Experts of a small language model.
Training: a variant of Adam for the experts, 821M tokens, 8824 steps.
Below are experts of layer 2 (counted from 0) of a mixture-of-experts language model. Rows are named router (the router's row for the expert), down (a neuron's output weights, with its number) and show model dimensions 0-255. Each number is 50 + 15 x the weight over its row's rms, rounded and kept within 0 to 99.
After each expert's rows: a language model's description of what the expert responds to. This comes from a sample of Wikipedia text that the model never trained on.

# expert 2
router:42 72 43 21 82 78 95 37 40 22 47 77 35 44 50 59 72 52 45 55 60 46 31 44 34 35 43 79 69 59 45 46 52 14 29 28 53 61 45 69 27 59 55 83 36 34 61 62 38 67 71 53 35 46 55 60 61 64 67 60 57 53 67 74 33 37 50 56 43 23 37 76 54 34 52 66 35 50 40 56 42 32 38 44 70 48 53 25 27 57 48 32 78 39 51 41 59 55 41 54 45 47 65 79 34 53 33 65 38 59 53 60 69 47 56 60 62 53 75 50 58 49 48 50 54 34 49 62 55 62 60 81 65 42 65 57 56 51 43 42 54 21 43 40 18 62 55 68 76 48 35 70 52 48 50 61 59 34 41 56 32 48 32 42 48 61 58 35 60 56 54 54 39 68 25 49 69 70 41 79 21 26 13 59 66 38 64 73 57 69 56 57 35 48 39 38 58 37 45 34 54 50 34 52 63 35 43 41 47 49 53 71 52 80 45 78 43 59 56 68 60 68 72 38 34 58 60 70 40 46 25 12 52 45 57 67 33 46 43 31 70 25 39 53 68 33 75 41 33 66 60 81 53 47 40 51
down0:39 18 50 58 50 18 51 50 32 56 74 63 75 50 49 42 31 40 49 56 51 53 55 57 37 57 50 51 53 76 39 90 49 53 52 58 53 44 68 31 53 68 56 48 59 58 42 39 50 36 73 99 06 52 51 63 18 51 52 47 65 78 50 56 42 64 51 10 70 72 55 40 54 53 48 44 34 50 93 53 52 47 45 50 82 32 63 56 43 45 65 27 51 50 35 34 62 52 55 56 58 47 57 34 56 58 48 45 52 21 50 49 25 64 28 34 53 46 88 50 63 43 48 45 54 49 50 44 45 50 61 59 52 75 39 51 41 83 39 44 47 54 49 28 42 57 69 42 48 51 57 63 22 82 60 51 48 51 41 50 72 62 46 26 43 51 69 64 49 63 66 51 50 65 53 34 48 62 44 30 34 72 43 50 62 50 32 50 81 53 43 80 08 50 37 68 52 51 14 50 55 52 99 47 22 54 35 38 51 45 65 49 59 48 55 55 50 50 41 61 49 48 66 41 25 50 36 58 48 50 33 34 55 60 51 48 42 76 53 57 79 50 69 40 07 30 53 43 57 53 43 62 51 49 54 49
What it handles: Indefinite articles. Articles, mostly indefinite a, an, another, any, one, after is, as, of, with, e.g. a security patrol, an interest.

# expert 32
router:32 50 13 22 85 91 92 59 34 41 50 82 44 45 65 54 43 50 48 52 36 42 55 48 50 68 11 67 41 58 48 66 68 33 23 54 35 39 33 58 45 50 47 71 46 52 76 55 26 59 62 45 57 53 57 69 43 49 85 54 56 62 38 52 69 55 45 78 44 35 51 71 34 67 33 53 57 54 30 52 64 52 44 36 31 64 52 39 46 25 28 51 49 51 50 75 21 39 46 49 51 54 38 46 57 40 54 60 37 63 65 67 38 66 72 65 49 54 84 49 50 45 49 26 23 52 41 83 64 30 39 84 40 61 63 48 52 62 34 37 46 75 37 46 53 53 56 69 39 46 34 74 41 41 41 60 55 40 40 28 24 45 38 45 42 55 84 53 38 66 44 61 38 42 29 55 63 45 53 63 32 35 35 54 43 68 43 71 33 63 36 74 68 60 44 36 56 45 77 55 40 40 37 31 52 14 63 61 60 34 46 55 55 63 45 75 35 52 70 51 53 49 36 54 55 35 35 33 27 68 22 21 48 52 68 31 50 45 29 29 44 47 46 54 77 66 64 32 40 51 59 50 64 34 25 37
down0:44 52 39 49 41 57 54 46 33 38 08 12 79 46 74 93 50 31 49 52 32 57 55 46 05 24 44 53 53 47 51 50 32 46 95 50 47 61 60 70 67 48 89 29 59 68 45 49 56 55 56 39 62 39 38 64 40 32 57 53 23 58 40 35 45 37 65 58 31 31 54 00 39 52 45 53 40 76 45 48 47 74 61 41 57 62 46 87 47 44 38 33 57 50 75 42 60 47 43 47 92 37 39 48 73 51 49 52 40 48 20 76 50 47 57 60 48 23 51 86 68 35 52 48 63 55 50 48 38 53 45 18 62 50 28 45 54 36 50 53 72 37 41 50 53 50 32 46 38 46 18 46 30 31 39 84 34 75 60 50 43 42 38 18 49 52 50 51 54 41 50 48 46 11 46 53 52 56 55 65 48 30 58 50 61 51 52 65 47 43 34 41 46 46 53 57 33 54 53 54 43 65 61 62 36 66 48 64 44 21 36 78 50 37 51 45 43 78 73 47 35 47 51 43 59 30 63 60 42 40 54 53 38 55 49 32 50 50 10 53 51 37 50 82 50 48 53 51 49 41 53 84 50 58 49 52
What it handles: Preposition in, word endings. Mostly the preposition in after verbs like located, held, conclude, plus possessive 's and word-final suffixes like diesel, metric, transit.

# expert 5
router:45 80 44 14 63 84 83 48 59 21 34 78 75 44 88 42 70 33 57 49 53 40 49 56 48 43 51 77 77 66 55 53 41 41 07 47 58 49 14 69 28 38 66 57 37 53 71 33 43 50 47 73 49 46 59 63 55 56 99 65 34 43 56 32 59 42 33 55 50 43 46 56 41 63 23 47 35 64 37 63 50 28 64 29 49 53 36 46 32 56 31 23 56 42 41 64 49 43 52 68 52 43 46 51 67 40 46 64 53 49 65 39 43 49 45 51 54 29 54 67 46 26 33 46 30 28 45 43 37 43 41 56 81 67 43 62 34 40 69 55 48 70 54 27 35 49 70 66 65 65 42 66 46 42 29 60 67 39 47 47 50 45 29 43 55 72 56 53 65 35 50 43 60 65 56 28 81 70 38 54 51 19 25 67 31 27 50 74 86 36 61 55 46 56 53 40 70 51 33 61 47 60 47 51 54 51 68 50 61 36 49 51 51 83 54 55 52 63 77 61 45 47 23 74 53 40 40 23 43 66 45 26 27 39 55 67 77 63 41 29 56 47 36 42 57 34 36 65 56 65 52 62 37 53 43 52
down1:48 52 52 48 66 48 37 63 51 45 51 54 69 51 51 47 60 50 47 63 32 49 49 53 31 64 49 96 31 40 52 37 34 50 51 50 67 61 53 31 44 71 25 51 33 61 50 46 49 55 94 51 53 51 47 42 50 50 34 51 55 51 35 50 13 23 11 51 49 72 51 37 51 93 60 61 50 49 57 67 72 50 43 49 53 41 50 39 45 43 51 13 71 35 33 50 53 52 51 62 39 53 46 55 24 48 62 48 66 59 53 48 51 48 72 52 49 50 49 51 43 49 39 59 67 53 46 73 49 99 38 86 51 58 58 63 52 50 49 99 52 46 48 18 76 48 48 59 53 64 39 43 35 46 33 47 50 78 57 55 63 58 32 59 48 38 50 41 51 57 69 30 44 84 40 50 50 49 50 69 22 50 10 51 38 50 50 46 49 04 26 48 50 63 55 46 76 40 50 50 48 48 46 20 25 48 49 50 66 00 50 56 40 55 42 57 49 90 51 49 42 51 59 62 47 46 56 51 40 51 71 54 49 41 38 29 56 63 77 91 52 68 50 19 64 49 59 54 50 43 40 41 47 21 34 44
What it handles: Clause links, table row ends. Row-ending pipes before a line break in Wikipedia tables, plus clause-linking words like which, where, but, however, there.

# expert 40
router:14 77 32 43 80 62 74 47 52 22 14 72 56 52 64 42 51 43 56 52 44 49 30 47 59 46 52 81 61 44 28 70 38 35 39 36 31 49 47 57 31 38 52 64 34 38 51 65 38 83 63 56 39 53 95 83 55 57 99 58 65 60 55 34 47 60 59 46 48 22 36 72 51 64 46 57 16 51 46 40 74 38 40 45 52 39 52 45 40 47 21 13 80 57 39 59 42 30 49 54 40 35 43 59 48 43 42 44 45 32 46 64 50 51 56 47 61 37 79 74 43 30 30 27 28 40 52 47 44 42 48 41 52 46 47 52 57 84 45 59 74 44 56 39 00 47 59 73 55 55 34 83 57 40 37 55 56 64 31 48 30 47 36 54 50 43 67 40 76 62 29 78 49 78 39 29 56 47 54 63 59 35 38 48 41 28 44 64 63 36 60 46 49 53 55 51 43 61 37 45 58 40 64 53 50 48 61 45 47 61 52 57 41 80 37 66 49 46 60 54 44 73 28 61 43 30 49 52 51 36 41 49 51 45 53 83 51 54 38 51 46 76 17 56 57 53 41 52 59 70 69 58 55 55 25 27
down0:79 50 50 54 40 46 58 51 50 52 24 77 53 39 44 49 43 55 39 61 35 62 48 36 49 83 54 58 65 53 58 44 39 20 50 44 32 60 31 56 23 83 59 45 29 70 55 68 41 48 70 51 30 66 28 33 60 35 50 17 42 33 45 63 51 81 35 49 58 48 67 73 35 49 52 56 70 68 61 51 64 51 67 89 47 37 64 25 52 78 38 24 50 46 48 55 45 54 72 53 35 41 75 71 56 50 46 52 49 32 45 72 48 35 73 58 47 70 34 46 40 37 61 79 20 71 44 32 55 70 28 53 64 38 45 58 59 62 54 61 42 49 51 60 58 46 55 47 51 44 49 55 85 44 32 39 64 55 53 06 44 64 51 49 61 19 45 72 51 48 45 41 58 39 53 58 61 47 32 15 76 45 47 43 00 43 45 49 52 55 70 32 31 53 52 48 41 48 50 49 53 36 39 31 53 53 51 55 00 50 33 71 56 35 55 22 71 60 35 85 38 69 66 36 61 39 11 49 36 38 39 59 53 35 44 57 51 53 52 30 48 50 50 44 50 43 51 48 71 35 44 34 39 64 35 43
What it handles: Name-initial syllables. Opening syllables of proper names and foreign words, often capitalized, such as El, La, Ol in Lolita, Pod in Podiums.

# expert 15
router:31 55 44 21 61 69 73 57 34 13 56 61 47 58 66 53 84 47 43 25 40 43 36 58 34 38 23 70 47 50 42 64 19 53 24 40 56 42 49 41 52 36 50 67 62 40 72 41 55 57 73 41 45 63 39 49 46 76 75 44 50 40 65 49 51 56 41 77 42 57 56 33 39 83 51 45 33 45 52 43 69 39 34 18 41 42 39 70 72 23 22 37 67 49 49 82 42 40 33 73 57 52 64 51 43 33 28 73 37 65 68 79 42 58 60 49 57 44 72 52 63 32 17 11 39 49 37 53 47 31 27 65 85 62 68 47 60 47 33 48 47 57 55 44 48 67 71 44 60 53 40 58 43 60 64 62 46 24 42 46 43 65 31 54 48 61 29 83 70 37 33 70 52 56 61 49 47 38 49 48 35 45 49 57 29 38 42 47 43 58 33 35 72 57 65 52 58 31 48 64 60 68 47 60 54 53 71 34 68 77 56 86 63 68 48 85 45 52 69 92 54 68 24 64 18 66 52 42 46 80 34 52 54 45 55 70 53 54 32 42 39 47 48 42 52 52 50 45 56 61 47 61 62 59 29 50
down1:33 29 53 89 44 52 62 48 49 63 28 84 44 49 82 53 76 75 65 59 52 53 51 37 50 48 50 36 54 48 54 48 47 50 49 34 66 71 46 48 58 30 56 25 41 36 54 44 62 45 53 49 35 52 69 46 49 49 53 51 51 44 67 52 24 77 48 55 57 48 83 63 76 21 51 35 62 59 54 82 48 90 35 68 42 53 63 47 65 45 37 50 62 59 45 54 51 64 64 49 47 38 67 38 58 71 81 66 50 49 55 58 48 50 52 51 63 55 63 49 53 25 53 52 56 48 41 29 82 51 39 80 51 27 48 60 35 38 18 46 53 69 66 46 57 99 50 49 50 57 53 29 83 51 71 49 48 39 53 59 39 34 74 57 32 71 44 57 71 46 58 65 33 56 40 52 56 66 16 13 52 57 59 51 54 56 39 59 53 45 40 44 77 67 53 64 66 25 33 51 20 63 58 44 49 51 49 22 56 53 50 51 52 62 60 72 44 61 42 24 44 69 30 51 69 45 76 26 33 65 78 23 46 36 08 37 72 49 43 52 30 52 49 35 51 27 51 31 16 85 53 64 62 56 37 36
What it handles: Mid-word fragments, academia. Word-internal pieces of longer words like art-ific-ial, Hur-ric-ane, Honor-ary; also "the" and "of", often in education and biography text.

# expert 62
router:43 60 43 08 99 61 72 47 40 19 36 67 64 32 78 71 71 64 40 36 26 62 63 52 14 40 45 79 79 51 47 48 34 47 48 28 35 54 53 63 40 43 60 65 15 38 49 33 56 38 40 64 34 48 38 65 49 52 75 63 53 40 90 45 54 55 36 44 30 66 39 57 46 68 52 48 59 55 53 56 56 21 43 51 53 45 48 47 52 39 26 35 69 38 52 78 35 36 40 91 33 59 69 62 50 48 41 41 36 63 33 55 57 43 62 54 57 58 61 49 71 60 26 24 34 39 41 57 42 48 33 57 63 70 36 53 52 58 51 89 48 63 54 47 48 48 33 32 42 52 60 69 49 62 69 63 57 43 61 48 52 73 28 40 33 61 50 66 49 42 37 61 31 61 45 38 65 63 52 54 74 53 17 56 35 29 57 58 51 21 66 50 74 87 25 13 49 52 58 24 47 53 44 50 60 47 53 30 56 41 49 53 38 63 39 79 48 35 56 58 46 71 52 50 34 43 50 48 58 32 33 27 47 60 44 77 31 56 34 26 45 51 14 65 57 29 57 51 46 61 55 49 59 43 27 45
down1:39 55 45 48 32 48 45 50 51 39 47 54 69 52 33 77 51 50 37 50 40 60 34 57 63 49 51 99 59 69 26 55 39 54 51 67 28 54 50 65 70 29 50 57 23 61 50 48 51 42 07 45 73 53 70 51 46 49 51 41 48 25 26 43 49 64 30 93 47 45 50 51 37 77 45 54 37 34 47 49 55 46 52 50 49 45 77 49 50 44 65 49 85 35 47 50 37 36 51 64 46 54 53 72 48 54 54 52 64 41 51 27 33 44 46 50 42 32 99 15 56 60 20 50 43 49 18 27 42 00 37 51 52 52 76 52 49 54 25 35 46 64 50 47 37 30 47 89 57 42 51 60 31 48 40 45 12 50 34 37 86 67 67 57 54 59 57 64 57 65 57 42 59 33 49 40 51 50 55 44 65 46 45 40 49 48 24 52 20 49 37 44 42 66 57 48 41 46 64 39 48 58 42 46 69 54 70 45 30 46 55 45 50 61 76 70 45 51 91 50 43 44 53 43 49 23 54 31 41 36 49 35 50 69 44 23 53 62 36 08 48 50 54 62 73 53 55 53 15 41 35 52 52 57 55 39
What it handles: Spatial and quantity prepositions. Prepositions and adverbs of location or approximation: under, over, within, around, about, almost, off, before numbers, distances and coordinates.

# expert 43
router:51 71 50 36 79 64 72 52 57 16 29 76 64 55 68 69 71 42 38 49 20 73 73 55 55 71 46 74 67 65 45 54 35 37 18 41 37 51 33 66 16 33 46 59 27 60 60 38 54 40 75 54 65 37 59 70 40 47 89 71 52 49 78 13 58 47 45 56 63 30 39 68 65 51 47 58 15 66 50 58 71 37 45 25 64 43 72 52 45 39 32 32 58 31 40 79 47 44 25 53 41 21 52 60 46 40 37 39 58 66 69 59 45 41 39 75 55 43 76 61 38 29 32 46 39 51 49 66 25 45 34 70 60 53 41 65 50 47 61 63 70 19 50 47 14 58 53 62 52 60 43 42 42 61 27 54 42 28 51 65 51 53 27 55 59 51 36 53 67 52 60 64 56 77 50 40 83 54 21 36 49 41 49 54 31 47 40 63 64 62 47 36 33 38 68 51 77 38 41 41 33 32 42 47 43 59 61 38 38 32 48 50 37 74 25 65 45 58 43 71 61 65 35 69 47 39 53 46 44 56 00 56 49 51 34 55 39 52 54 76 45 65 37 44 57 24 60 42 63 60 53 56 46 48 68 57
down0:49 50 65 51 60 58 10 54 74 51 55 83 66 47 40 56 49 53 56 57 49 28 40 44 30 40 60 39 44 37 34 45 48 34 69 53 50 49 57 69 33 41 52 59 58 30 32 55 81 66 60 75 62 35 69 60 37 14 44 64 52 64 56 65 41 53 43 29 42 42 49 48 43 44 44 50 42 51 59 51 52 64 24 50 43 00 51 44 41 31 34 63 39 71 66 51 63 52 51 50 42 27 54 70 51 45 52 47 85 48 76 45 36 62 42 55 45 55 39 64 19 52 53 61 61 30 57 49 35 36 61 91 46 26 54 53 74 54 80 41 36 42 54 43 45 40 47 46 98 38 46 85 58 48 33 56 45 83 54 25 39 43 50 66 50 60 55 86 37 49 61 52 68 57 51 53 49 28 67 58 39 68 29 46 44 50 44 55 48 58 52 61 59 42 57 51 46 35 77 66 00 50 50 50 71 50 63 14 67 67 53 67 51 71 29 32 48 34 55 57 20 37 31 37 62 69 31 46 49 64 49 49 65 64 41 39 55 64 67 31 63 83 65 72 42 64 67 44 46 51 54 85 55 48 48 22
What it handles: Modals and auxiliaries. Modal and auxiliary verbs such as can, would, did, will, plus that and pieces like gn in pregnant.

# expert 34
router:55 71 27 16 98 62 99 58 36 14 48 61 64 49 59 62 45 57 59 43 68 46 71 62 35 44 41 65 67 31 51 90 37 40 24 59 45 46 56 45 42 41 50 78 33 26 69 50 54 60 59 50 26 43 58 72 54 54 62 42 40 52 78 48 47 55 31 50 63 31 50 57 58 35 44 58 28 27 59 58 69 40 67 43 43 35 51 42 48 47 38 32 66 51 60 60 54 39 66 43 42 59 45 72 33 19 50 44 55 56 64 38 51 49 33 44 57 43 63 68 66 70 20 14 45 47 35 70 41 38 41 71 62 45 58 48 52 66 47 86 74 37 38 18 38 48 57 50 33 48 65 51 53 56 47 73 53 48 47 76 27 49 29 59 32 54 32 57 67 66 57 64 42 78 56 40 80 49 62 70 52 26 31 57 41 36 40 72 51 54 47 44 34 36 70 43 73 53 46 48 65 69 46 38 41 36 68 30 59 42 46 65 42 77 33 71 39 60 40 86 31 75 40 45 66 47 30 31 49 61 29 38 52 55 46 58 46 64 26 27 25 42 53 53 34 50 62 53 48 53 65 77 54 40 36 50
down4:41 45 74 53 44 99 50 44 54 50 37 33 30 54 61 57 59 42 55 49 49 47 34 47 31 56 35 54 50 34 59 62 50 75 19 46 66 53 11 56 50 72 51 50 47 59 74 54 49 53 51 58 45 51 55 47 43 47 73 50 41 58 33 26 48 62 65 61 61 50 41 48 44 60 60 49 46 50 53 57 58 42 57 50 50 37 71 72 49 45 37 24 26 48 40 26 30 79 38 80 84 69 51 83 36 48 49 49 50 44 43 29 56 45 48 21 64 59 58 79 50 37 50 36 54 44 57 41 53 77 52 62 43 18 54 20 35 53 55 45 56 48 37 46 39 51 99 54 51 10 54 50 22 53 46 86 52 42 50 60 41 70 60 43 50 44 35 51 53 16 54 45 41 85 62 47 70 50 46 60 46 50 51 54 54 74 31 23 36 31 63 55 99 54 64 50 67 30 62 64 40 22 39 30 51 24 23 51 46 59 65 51 51 50 27 47 52 50 44 65 31 52 55 38 44 67 45 40 57 39 52 46 19 72 59 71 49 45 52 50 91 41 56 49 43 52 40 41 38 76 57 49 57 59 37 61
What it handles: Main clause verbs. Main verbs right after a subject or "There", mostly is/was, also make, found, announced in biographies.

# expert 44
router:45 55 21 36 87 80 62 66 61 25 62 60 77 61 79 69 64 52 48 60 34 36 65 44 26 45 12 74 53 67 52 37 48 51 37 46 47 48 60 50 35 58 44 63 63 35 49 44 54 49 33 37 34 56 53 60 50 47 91 62 48 43 63 54 35 51 44 53 29 39 24 60 29 66 19 28 44 56 49 56 68 30 48 26 54 32 53 31 53 57 25 44 97 38 49 66 57 36 53 77 42 48 58 72 53 15 48 55 59 47 53 49 52 49 39 44 66 21 60 54 32 55 40 35 69 35 49 48 44 58 29 82 67 65 33 44 08 48 62 77 85 49 28 37 36 62 43 32 46 30 60 53 51 67 38 72 41 30 42 72 41 42 54 59 38 48 82 67 51 54 40 48 37 89 47 36 61 37 62 36 68 34 41 36 33 54 36 51 66 49 45 46 55 74 70 46 63 19 72 32 41 46 50 54 73 45 87 65 62 61 65 66 23 49 59 56 29 64 38 57 50 58 60 54 51 50 48 41 40 34 50 42 48 47 54 51 51 58 55 40 62 62 35 63 49 36 60 31 31 37 45 67 64 45 58 25
down0:43 60 46 44 44 55 46 53 55 18 35 13 89 40 18 84 50 42 59 53 25 42 60 72 52 51 53 73 65 73 50 51 46 42 50 77 54 25 52 58 43 51 54 49 53 31 50 42 49 47 52 36 50 59 52 58 50 61 50 51 16 80 79 48 65 69 78 49 58 51 53 53 51 55 41 47 56 51 47 63 37 32 72 50 50 14 30 19 75 42 61 21 15 52 56 45 66 33 38 66 52 45 45 45 46 07 45 52 66 56 58 38 71 52 29 13 50 46 71 57 58 34 42 20 74 52 51 48 06 38 43 63 50 45 51 46 57 49 27 56 51 49 33 51 45 52 30 49 60 49 50 53 61 56 52 65 77 50 49 50 51 50 67 54 39 00 53 64 67 19 55 47 28 63 22 26 72 49 55 46 48 68 45 28 33 50 40 53 25 22 50 48 53 33 41 59 61 38 40 58 52 62 41 50 57 62 38 63 45 40 54 57 44 35 66 47 49 42 51 47 45 60 47 39 76 58 51 43 49 61 66 19 49 54 54 46 31 69 49 44 00 34 21 43 54 57 49 46 76 44 58 42 61 32 58 48
What it handles: Diacritic syllables, place nouns. Syllables inside foreign names, often with diacritics (Manawatū, Miwon), plus nouns like side, year, village, United in United States.

# expert 6
router:30 99 26 28 67 60 76 48 44 31 32 66 56 50 55 74 75 44 42 30 46 37 64 49 70 51 52 71 68 43 57 82 22 19 39 39 39 39 49 60 54 71 42 59 44 26 58 42 57 69 57 56 48 49 80 62 36 57 72 61 59 35 72 42 56 37 69 51 61 38 35 68 56 50 44 35 52 51 54 62 62 63 56 40 48 19 50 46 56 56 50 36 62 48 56 88 34 40 57 71 50 31 43 64 50 17 38 60 42 60 63 39 58 72 62 59 62 48 76 69 58 34 30 40 59 31 45 68 43 69 54 62 60 45 59 51 60 74 71 48 76 50 12 51 13 58 53 48 46 74 26 72 38 40 57 60 60 44 45 48 50 54 49 60 48 52 36 52 84 55 33 67 25 57 40 32 52 52 66 58 30 31 27 38 18 31 45 60 64 61 37 62 61 49 60 35 67 30 52 51 38 53 43 49 52 60 57 32 75 33 63 75 58 53 54 76 63 56 43 76 47 49 19 51 64 41 25 35 23 48 22 41 22 75 51 73 62 46 57 60 76 60 33 46 57 57 43 50 44 42 63 67 45 43 43 40
down0:53 59 49 48 54 46 58 50 54 53 55 65 50 52 50 48 12 52 79 52 40 54 38 48 47 54 94 00 36 92 37 27 39 51 49 24 66 39 49 55 54 63 36 50 63 71 54 48 51 54 58 48 55 48 42 43 49 44 48 41 49 42 90 70 47 48 67 61 38 58 53 50 12 46 51 56 50 49 51 83 47 50 51 55 45 29 14 35 59 86 51 56 64 81 49 43 30 63 46 64 49 56 56 33 49 48 53 35 63 51 52 36 86 80 50 36 28 49 22 48 30 49 59 52 56 68 49 49 48 69 44 56 48 50 39 53 52 50 51 40 80 56 57 44 50 87 38 50 29 49 71 41 43 26 28 52 52 84 58 56 66 59 54 55 64 50 67 71 52 46 44 38 69 42 82 28 80 50 52 20 75 43 58 51 47 41 50 50 79 58 50 57 50 47 78 51 81 51 46 53 63 49 48 50 41 70 27 42 30 63 51 47 48 53 25 45 70 50 41 55 57 51 68 52 25 37 51 50 60 42 54 57 42 49 49 38 50 52 34 53 41 58 73 46 22 49 00 48 59 64 42 00 49 53 50 50
What it handles: Proper-name beginnings. First pieces of capitalized names and titles after the/a or in lists, such as Ch, An, Mar, The, President.

# expert 20
router:55 82 27 13 69 58 85 57 31 32 58 64 47 44 53 65 75 53 43 47 47 34 40 65 64 47 64 69 60 64 49 64 57 27 26 58 43 33 32 49 41 37 51 63 58 34 52 62 39 46 46 32 35 67 78 57 49 59 75 62 46 57 55 50 65 59 42 67 71 09 32 47 53 53 51 72 36 38 43 44 61 27 56 31 55 19 55 46 39 51 25 44 91 44 28 64 43 54 52 68 43 45 53 59 51 47 47 56 27 64 51 62 39 64 52 53 50 42 56 68 47 33 18 49 44 40 24 64 50 63 45 71 64 78 49 68 27 51 44 61 62 49 62 53 27 63 51 41 48 36 41 44 60 41 36 73 61 33 51 56 28 41 24 43 56 64 45 60 53 60 42 82 46 48 64 18 81 48 42 36 57 28 41 46 35 52 43 53 56 43 51 56 49 53 55 64 79 51 39 25 49 48 19 61 78 40 43 68 36 65 41 72 33 68 28 65 42 49 82 64 78 61 32 50 62 46 58 44 27 65 43 06 44 55 48 56 37 50 49 34 43 50 14 50 60 27 97 37 32 52 53 80 44 44 47 43
down0:49 65 37 30 49 48 84 46 51 63 52 38 51 39 30 78 44 39 38 55 51 45 49 45 45 63 86 49 59 46 40 37 52 50 50 50 66 21 68 46 50 63 68 56 29 33 56 39 53 54 50 50 21 44 49 43 47 60 46 49 70 60 51 68 49 72 48 63 33 76 48 51 81 49 64 44 78 48 53 68 59 70 80 52 42 35 51 46 49 56 51 47 66 56 42 38 50 56 46 48 64 80 79 47 54 46 51 50 61 55 40 34 92 65 72 52 66 51 50 55 50 50 67 63 50 52 40 50 51 47 77 25 49 45 91 47 67 67 24 51 33 50 50 51 42 60 54 53 13 52 57 46 55 49 45 57 45 37 63 33 39 44 66 45 51 47 29 77 50 58 25 51 11 49 51 51 96 17 15 47 52 53 59 61 49 62 68 51 66 55 50 68 51 58 61 61 21 56 67 33 49 50 34 37 69 61 49 47 77 62 49 22 65 49 49 63 42 69 43 56 34 62 62 52 61 50 60 88 54 56 72 32 50 78 85 29 44 68 36 46 50 07 46 47 50 44 93 40 18 39 50 48 04 50 50 58
What it handles: Ordinals and adjectives. Adjectives before nouns, especially ordinals and origin words: first, second, former, new, local, British, often in sports careers, e.g. second team.

# expert 18
router:54 62 36 18 61 60 98 46 24 17 50 85 60 67 75 75 63 65 62 46 41 42 31 58 50 45 56 58 59 38 46 42 52 34 25 48 46 55 31 60 31 47 75 39 34 26 46 67 52 31 46 58 17 25 41 53 54 58 63 59 56 43 54 40 19 63 15 60 56 61 51 54 54 39 48 55 37 57 30 62 57 43 34 42 43 48 70 40 44 38 29 42 61 62 40 68 64 44 18 66 25 60 55 56 68 58 42 40 38 43 57 58 46 55 74 38 64 43 55 70 52 35 30 44 54 30 41 50 52 76 59 62 60 57 54 76 28 50 37 38 41 35 60 33 31 42 64 47 78 42 49 61 50 67 52 49 36 12 55 39 25 63 25 50 48 30 63 57 63 57 23 79 39 69 50 37 72 39 58 61 49 43 31 54 38 76 36 71 47 55 53 71 57 62 48 44 36 35 44 45 40 63 52 59 60 51 58 62 64 48 44 58 34 70 31 60 36 52 69 82 78 60 14 47 56 40 52 37 45 59 30 09 52 48 44 49 44 56 33 32 37 35 23 40 72 19 67 34 53 78 61 71 38 52 41 35
down0:59 52 48 12 49 44 68 50 53 68 50 69 49 44 49 50 73 48 41 63 37 28 31 53 50 63 66 39 50 40 23 38 50 63 34 58 52 64 51 43 57 60 46 54 31 48 79 48 73 48 62 51 00 35 39 47 51 47 38 23 59 37 37 59 51 47 47 46 96 56 54 49 66 50 66 18 53 54 39 51 50 59 74 52 51 47 49 50 35 48 46 46 58 78 55 21 56 54 53 48 51 57 99 47 58 56 50 67 67 56 33 41 54 67 68 52 30 59 50 58 91 56 53 31 38 50 64 47 46 48 64 48 50 31 25 47 67 49 55 47 34 18 48 60 24 41 53 54 54 53 74 50 50 38 51 28 45 44 58 59 48 34 42 51 45 53 15 63 06 52 50 77 63 58 79 50 47 16 48 37 51 63 30 51 45 65 55 49 35 50 82 73 50 56 34 50 05 80 48 27 47 51 36 39 60 44 56 56 53 53 51 43 56 55 49 54 54 30 54 67 73 68 65 50 59 49 53 59 51 81 55 33 27 49 59 63 53 38 31 51 50 47 58 55 51 64 76 66 50 49 87 42 11 77 60 54
What it handles: Quantifier adjectives, for/of. Adjectives after a/the such as some, new, first, last, few, major, and the prepositions for and of.

# expert 55
router:59 61 47 14 86 77 81 66 38 47 49 83 60 64 65 56 79 51 59 34 37 44 65 47 56 47 21 72 56 79 47 59 61 27 34 47 59 37 45 57 09 43 65 75 60 37 60 52 49 54 59 66 44 46 59 58 46 71 92 62 55 42 49 59 80 52 33 48 38 50 47 56 42 37 50 58 32 40 43 36 50 19 53 39 32 46 47 66 74 34 18 43 68 44 49 49 58 09 70 54 37 61 27 66 42 20 40 54 49 69 52 67 48 50 59 69 33 32 51 63 57 55 54 49 26 32 53 56 79 52 28 73 59 67 70 46 65 45 80 35 66 65 47 38 39 65 61 46 61 60 16 38 57 45 43 55 52 29 41 40 39 65 26 37 39 51 74 51 71 57 29 47 39 68 59 48 42 64 55 68 60 49 31 46 16 47 62 54 64 44 73 44 53 46 58 54 70 39 45 39 61 66 47 69 47 38 33 39 45 40 38 78 43 55 43 49 26 82 58 72 58 64 50 51 37 47 51 29 53 47 37 60 31 37 65 78 40 52 42 48 46 42 22 53 67 24 60 43 40 54 78 73 33 54 54 29
down1:50 58 49 65 32 31 51 72 87 49 70 17 36 86 62 50 52 40 40 26 54 55 52 55 51 50 50 42 23 51 28 66 56 64 22 51 43 47 50 54 79 45 75 48 50 40 47 48 49 46 83 51 50 49 36 71 59 61 50 50 47 59 71 39 45 44 62 67 61 51 84 52 44 41 75 10 54 55 36 30 58 50 49 50 64 34 49 32 39 78 50 62 63 42 66 45 49 85 45 63 41 28 49 66 49 56 44 40 12 49 33 37 51 32 60 50 51 50 78 62 50 64 53 44 46 60 44 51 31 63 67 41 40 53 49 57 86 37 58 75 64 47 53 51 48 38 52 50 49 51 29 56 37 51 58 84 35 69 33 78 42 34 58 48 52 43 67 60 31 35 58 19 48 49 53 41 55 55 50 45 45 76 39 48 44 73 63 80 51 50 55 53 24 52 69 55 56 48 48 04 50 60 53 73 35 44 57 45 44 38 54 47 57 25 50 50 50 54 50 21 40 13 45 54 74 68 65 40 46 61 40 66 61 53 72 48 73 53 51 50 32 37 70 54 65 70 35 49 65 36 57 22 49 00 83 65
What it handles: Vowel name endings. Vowel-final pieces ending non-English personal names, often Japanese, Indian or African, such as i, aka, ori, ini.